Experts of a small language model: 2 picks a token, 9073 steps.
Below are experts of layer 13 (counted from 0) of a mixture-of-experts language model. Rows are named router (the router's row for the expert), gate (a neuron's input weights, with its number), up (a neuron's input weights, with its number), down (a neuron's output weights, with its number) and show model dimensions 0-127. Each number is 128 + 32 x the weight over its row's rms, rounded and kept within 0 to 255. Numbers have three digits each.
Before each expert's rows: "comes after" lists some tokens at least twice as common just before its tokens as in all text; "mostly gets" lists some tokens that are sent to it at least half of the time. This comes from a sample of Wikipedia text that the model never trained on. Tokens count by the router's weight.

# expert 63
comes after: " (", " \"", "-", "\n", ":", ";"
mostly gets: " Z", " S", " H", " K", " M", " Ch"
router:133131108179106171164131092107114111179118133070142133149108077180154103129110122141095086124106086166127159093134072163110156100138148114142101212119084119074104116135056153202105170142129172159151161063138165150130150094103071162141120118142158064157106171168167153114154117129148156121128129121137143154123126122133126121124050129079119052108134136063102060121093167095135168091122
gate0:138115092131088213155114119128092136149124129168092105127140128171194172175109123094149125192148138106127125162082089137121170104106182153105109094146137138047111116109154082091092127078124147078121148186118146136234167117101147169070140140083126146142105108113122136117141102148100119127122181089162180121127132082150133224139123138139130146132071150125121068158178129119149102171145
up0:082160086144149136142092098110167084154143056090107144143152165162165080159122109096125135142111209100124145110146094096084096103155121178097145126086107120143183178114175126109159078090205129142118180161131194149136118125167060106131137123094067144129110147118187145143149154130109098161144069098168173127122137074164127072078120094106119123123139108105139120207137145096113099160106
down0:124123145174154171181153147172121154098135083124157128127160083166114104153080144122133108145154089134192105105110089160164073087137146080146139120116100106106005093161140112158131135131115112119122144180166130127115108179173138176096144142095127144120091078118121110095116178128130091118102170144136188093121141142076143183195145137091145182106089196140083090104170149139173130181116
gate1:101160103134136125131127134064139092130134193184056100162105158169147160098132079150082091166152118071089174068118189160141110096183165109119122155132172119130142156141073111103132057140159174119178150173111096121116135139146155176117100149122060107134148118119108133128125097126098085138154112174074138128098103143161098085108067144137142174116076079141178123141123196085110163147120
up1:104159155154160127151173166113151101174064228148097143108107145147151100128131065101094157157130093136109140118139212131124099132126128129105136158153141179194127177108140169129110144160140123151148178194137122107112160105166139179180080104118076091150098122121102130129112065142085155122151105147121158089177134131142142095162081123102122151072130074117167134149104181062090185167135
down1:104114110143058174140110083094126173104108124061103164139084180114151102124094103118151075117046160138104108167067100138144188103118163158098053118128162065086114098126091135169116127169157130136191153090132123153131137134119114087101144078160152085183152128124135107149109171133157111146105151097168077185122102091094185175129129122084144087097145136071169083144142129119133129141103

# expert 6
comes after: "\n", "|", " |", " on", "In", " On"
mostly gets: " January", " April", " September", " December", " March", " October"
router:168082139140158169127165157118090074150095111111134142128108147140093068186102205094127172080133127096083122113136092146110149066172113162086104064137141113094166107073124128108133104108177081153110141131131177114151146104168093158114140147130098126122105096122171092096171116105125120133209163124098122172106131129151164155111129081110175102081089138216071115154155091143134157161193
gate0:138064091111087098101085093144133114051092148131131108124148146128104128103110150103202110065151137074136123083101132125135175127135137151127168092116150150142122121095126090097064067087080146108116102107143140067065128071093172146154101096085144123087173103172132133099099142131183132116173141146129121121055159165112174156161179175080178085132092074136173103106108148116121100123122
up0:126173111152119139155135161080153155109172198075073103145137182103093157118153175117088117162153232185167145201099141125105186120123176140089091126171128160143094109137075167113103065161097145158120175128136171158159119111138138169120094093155136126121119118127113128094112119121072188118163106089143199127103098161153114147130118097064126150118089125143088110133133176134176154136121
down0:139169137091115206128163107120201144113129160118156078101076070151150154152125148125107148144098081133135151103125081187163194110102175085120109108169148105124101102137118096085166174129129158113161171133122144097158113150158138168133128096107167116099129114121087088165129119124123100086121203106166117113064086044168147099146100162111157158148118113117215099073121156110165093115082
gate1:182100145152139112160127092092136079145179122140105126117124191159170169073155144091180163205142179165126065131102150138124100175148134157098110108128143093172147126146092138118130112109135112157183100208119125161128179123143145117163093125134132113158132120153132134075124096224132121131163082134035114127113120064154085154095132095126121177090140159122131150168125187109172077132146
up1:161065133127200113114162055152085090158130108122113132159156128099183133155174146139084177177178113105163092125085107119091140085158145150141129151124142115132130126159096100141154092079065151149123117198077072140139147094171184108122117120130105130120144186151203160181091157140153126161128122157126047143118159124072114148138114098123111175140159153139083132061112137167170125106156
down1:112173108164115173129079120071146146132156098090077105112098110200118061125091133169150121122119168128103107133130076146098118128135100091096115119124109113157105103069135121095124136134178078118122116186096158122188140090103080186134131184121117118128157100154141116093083176133114143141235127130070110135139131175116123139117151166136168126117136148124246148181114184119106148171121

# expert 41
comes after: ",", " was", " is", " and", " are", " has"
mostly gets: " but", " then", " well", " been", " while", " not"
router:134122115134155133150187147155147119132133148160183147164110156137102094093174187080129135116165141159176076105146149178204221124083154113216085099089145135139144125130126067073071165060103117134160104146139137122114118091102138130163155130132165128156132132136131127169127155095139127081097145129100118084101155203114115094136116105128117090122075098059153088146169166123128075114093
gate0:178096131136086147161121068134129080110137131144177087116164087152151117169158099163064122090158108159139163155148172160143181097127144150145150104116164160101152181132102121102178097093099135111141155109091169141106106125130122198127165151148163180089144121139073127121158170137134090144203163113143116080080134158142133132109126180144135176106075120102190135087137157180157145091026
up0:061117114135117115152144190096114136147112136127111113101124165132121120095118125059125129133099149119138072134158075101214128144227142120166130106129088139111097133074126122145082160094166098130059117199124101074172174091112125118098153083115098106118103049079176162104084145107111162170125105167123133138121165111168082168164128081119133093135176115137156185159102126096162112119144
down0:152160178128158115145154096106084134134082100133174130115120105174134203117097120163165123140160108132039173115199105147132159108146126132124128197137156130119121113103087115092131139107142111112185166046098164115101116147086071150137101122088114100153077132132181105103181041140087110093128153119138203125175158119169122086133115213134104117134134114098090159142131148155111176132114
gate1:179131103111056157145109134143126098095134166089067166135125119096133112170131137134145145111097124175115157170165097097160114190150171171129125114093145133115114168063090177135140105139125152155131198091094124112138168104148138123140108093147131132082162082178179143075112155122069142159115161079100130139109112103120177075172138112177079112093078081123160103080218180146155099123161
up1:066120167096147092101096159122138164140163133136127102160136124118113170148076149162137139091079138113140123086139142160108178182120132087069120109125144147089144095166101129059142120140124105156105132139133115068127092105098128093101163148058223129166108091136182161183179130151130108103131120199121083134142132152100148127123205167074069092149111119110086104136084061103178157117128
down1:157096170112137102128145079109173170182119106061143124132174129131121100125125115139106161102177105115101144134110089125101151189147140167092104185150114135144153136144060125194121178162159179157186111159143110197156172153155148105138154090169117155097090067161141109123114131142078080083125113101130114082104204098180114113100146116134052150149139155135078147147162119131115140052162

# expert 56
comes after: " ", ")", "0", "%", " —", "3"
mostly gets: "---|---|---|---|", "|---|---|---|", " |", " ==="
router:104115102162134124164116154106104098089144141092094165182082140162138149093144137132157147133079094132085103110159130198118121121088109161137177087113142138104043119118065094111159083139087060144131214177114167130142109140146147167095139115189163135084120112116076127137134134168146070150195153099138118140170117099098126136184115120125090120104148142112077184134150161155223127155128
gate0:124133139114117126129099149127136116107146101091203240153121110129135163102117120126099123153081141142111086111125086066117104101107125111106121063079125162131176164108175096151142167138121100126179113146162152133113185103126157122135121163132105144133154157077178123170141096082151115141118170138124159177014120113113165139136098144130101110061175158069133131216088134092111145124079
up0:089138175167167128164114146123113144080135152182085096117200098137078091136143102160124131054169129132134171135120149172125142133136175125125184162140151096085092158157118135108110107152152167136105186096072140139143111165159085185137141098109131117124117105224115087061124125126116134117133119138096125101230169142176123136109134128144130125165060099193147113103081106090104124084163
down0:076113114054066115123116096140152089171190114167195173113175133110159155146111193126137103153123157133116144128120085142099072136128215111126145172111170121087113088130113081085120157102137118185139137147140197114136155142167099112136079089146087139159064121186110164137108152088128157078150131106138102100076162112082096118137118084109081116161136151111102156199139097175120129124128
gate1:052107093125165162158146109107115139107090111126141148139092181126158150176093121166156132122111113123090155114121155127123120111162155152119120109046146111114203108175097114102114147053128127150134129122141147131076067127095158065140112164175161110186146119143147197121193098104118098119185127106129142120187133183087160140153105072107185131133107119155103065131133057177159104091165
up1:196130121142150089117158186144151123130118150155088151102173175113140119086144103123116114147120160173203114076145084130105141164125123111136114158168136068107126108035132143075138078138106160103071145169080104103165146185132182160103072082089148156109078134163057068125084170109085170155095158123134111138119118108148123077134109144151182149165115131113144135155102153079159120140094
down1:116143129116135127142064125133062102132153141140116152152113114132118076150144165160165112117108059122144217117106204064115092137150151186116070092099084140124135121162121083147104187119157092146131119135111101163128134107079169167138130149107081151150112158164149115079123100098077103147154178086126148138166046116109181112162104090151158139130126086186035153162131115111106146135151

# expert 29
comes after: "-", " the", " a", " \"", " and", " was"
mostly gets: " Re", " re", " De", " Le", " ex", " Ne"
router:157111137167142155200115172137165159131150148122130173109146165071139169119122084124183146126127104137122134121182157121177159125146105099076119160146131156074174126114140103188063154127130132142136137129167166072123109084176114114141135096110131153150162109140159135115172077067117158108111091112118130184158177169135112140172059053113094155088086162062143064144142112122059113175122
gate0:148165128135129156100158191145079091104150139117104109158104165120115132069193102129118111138124145068133136141075150110049102110167112144152111164105114107162167129149097151158134140087114134125150145130072122070104105142142121075117138164088133138180122109143115109121127159077067178166120146137128098215180177153102086117080172128115050167104070173145109106077092123138195131144087
up0:157145146125134164109106164078163092119149154069112080152132146126088169107118060148142079153120120100126208114167166120090129143144126162123126122118110116099169074124158098197157114172145216132078138168127138091112090131078094157093128123167161125136085102117161153132129187104112107138133163164184113214159139155095141162118129078097081101084145131168150140123106164190190127113130
down0:105141144075152138184121114104144116164058124142127080141160125178026136119183141110105145104099090149129108160176177091127138144134111133167146142101178158106083109167186116113166099083163155134098114156129127140127094115133117138114145144105100166143145124092143136191116077142108095166076178179143131067122046151071185139176159088091072093081147119104098130114148102129121133087140
gate1:132118167124148176117113129094172163110148112114121180016106154159095195114142141149132127139175125118130113150137113150174136119151133111064172176158143148079118124160107128131177130134081139059102108119117169145168147120171115144098110142123097221167197109083140151153165096121141078112085097152158182117123129136194094062134139131162213100120157147081136144136135162142141133126152
up1:078110080160187143124143089107159066142076082156138109106157112113140115103108159123117090135135142171139157120168186124092107129114127171128139122152113116187137111109158102135058134164178109137119121116118104150132123179102125164079123124102102118132182182141141064080118139104132176156155145108168129151154156198167133203104119075109075096123136202119054098123124199107071090115148
down1:127133138130130099102166106129143155084116208063130176135101114105147110099100092163074119160157107124130111158216041179168146135082102112095169108036147169108132163129094090115131157056129169105145149150147132163149095129102078115148167171135152108079051177110156128123137139120107153130094132133086141166155120106137193127126123143088178120091116114104106142154180135090164128122126

# expert 33
comes after: "–", " |", "\n", "\"", ")", "3"
mostly gets: " AUS", " GBR", " BRA", "----", " GER", " ITA"
router:129160103128176174185178113142139084116102121094210124095083152114089083173131124156139112137142112175122118092090157165103131153149136149137120142136092147125095145073125160151090177169136141192127119162113089180101107177110104110108096158143126166111121160144138135175130128151182107203245207134135097130113069122133101158163093142135162099129123120157065110165115152076147127119130
gate0:156188087160097093147182103124086140054116103127189131148127134171116148108142078199102102109145137136098105125145120148115109155052167202156135170084136098173135105129148141138120157157124168103168139150117139077084112152120149140089081134056044081074074141146080168118155139157105121110109154131142118146103130210089132185092157133164127128152140136104091159125105147143121141085117
up0:059073150089139128127102147155196151127173123119082104161153127069147114132107171105118171106083164092123135093125159175129133103213108069091167109179113116150089153131156068116143124107113080142118115109128128148172161104137099130132180112179193206200155113127154131138092111109109149134167128136160155088138126096167145072154095083124149135102130116139149121186192157121131092179147
down0:160118100118160089114130138084128129130107083094135129136117125159070164186119102221115123131075127118084140120096183109111107140047148170166132099108084139204156149126141162148123147148089122126166151144076176114174135137130161150079120203077108047069093118130127161120177137119141109127133135113132126076132091160156152156133169135143116111101111120116076181077081140093195161107133
gate1:096104135082113164164108099171141088172123109085172129156135109156189140106145213123069098145131108143183098119121098130126142101122133178163086109080167150078107115079130098139094108131127137135164054134112155115092129168087084147063117137137093149102084173193130102116144218058151097143092161138116097144117133107122081118129131155099088188178156089091117140100104164133145126118095
up1:149135135159106044049157141070130091106138108146131122082103116137142123162138122130116152143078138161114141107128125073135123149138075152158099185143077097197117101171135172146163153119108127126095137170122112213152117087154184074145131170119157115145194124156108101172107108155116199136123140147143154062139109126094141142169087127109091106072177217120115133092101115133123154177138
down1:092106148112165143166142106146132132141104168155167156117172128120188184149084151154131089114113112169086105135111211132110159140147161113078171123090145178095130131136179126076084137098133156087101150141111142126135125101017106163118156092108159087115075113117143178154186103167123106097178128100154097158167165099152136147154078103100139118089080122130112125126153014114133129102117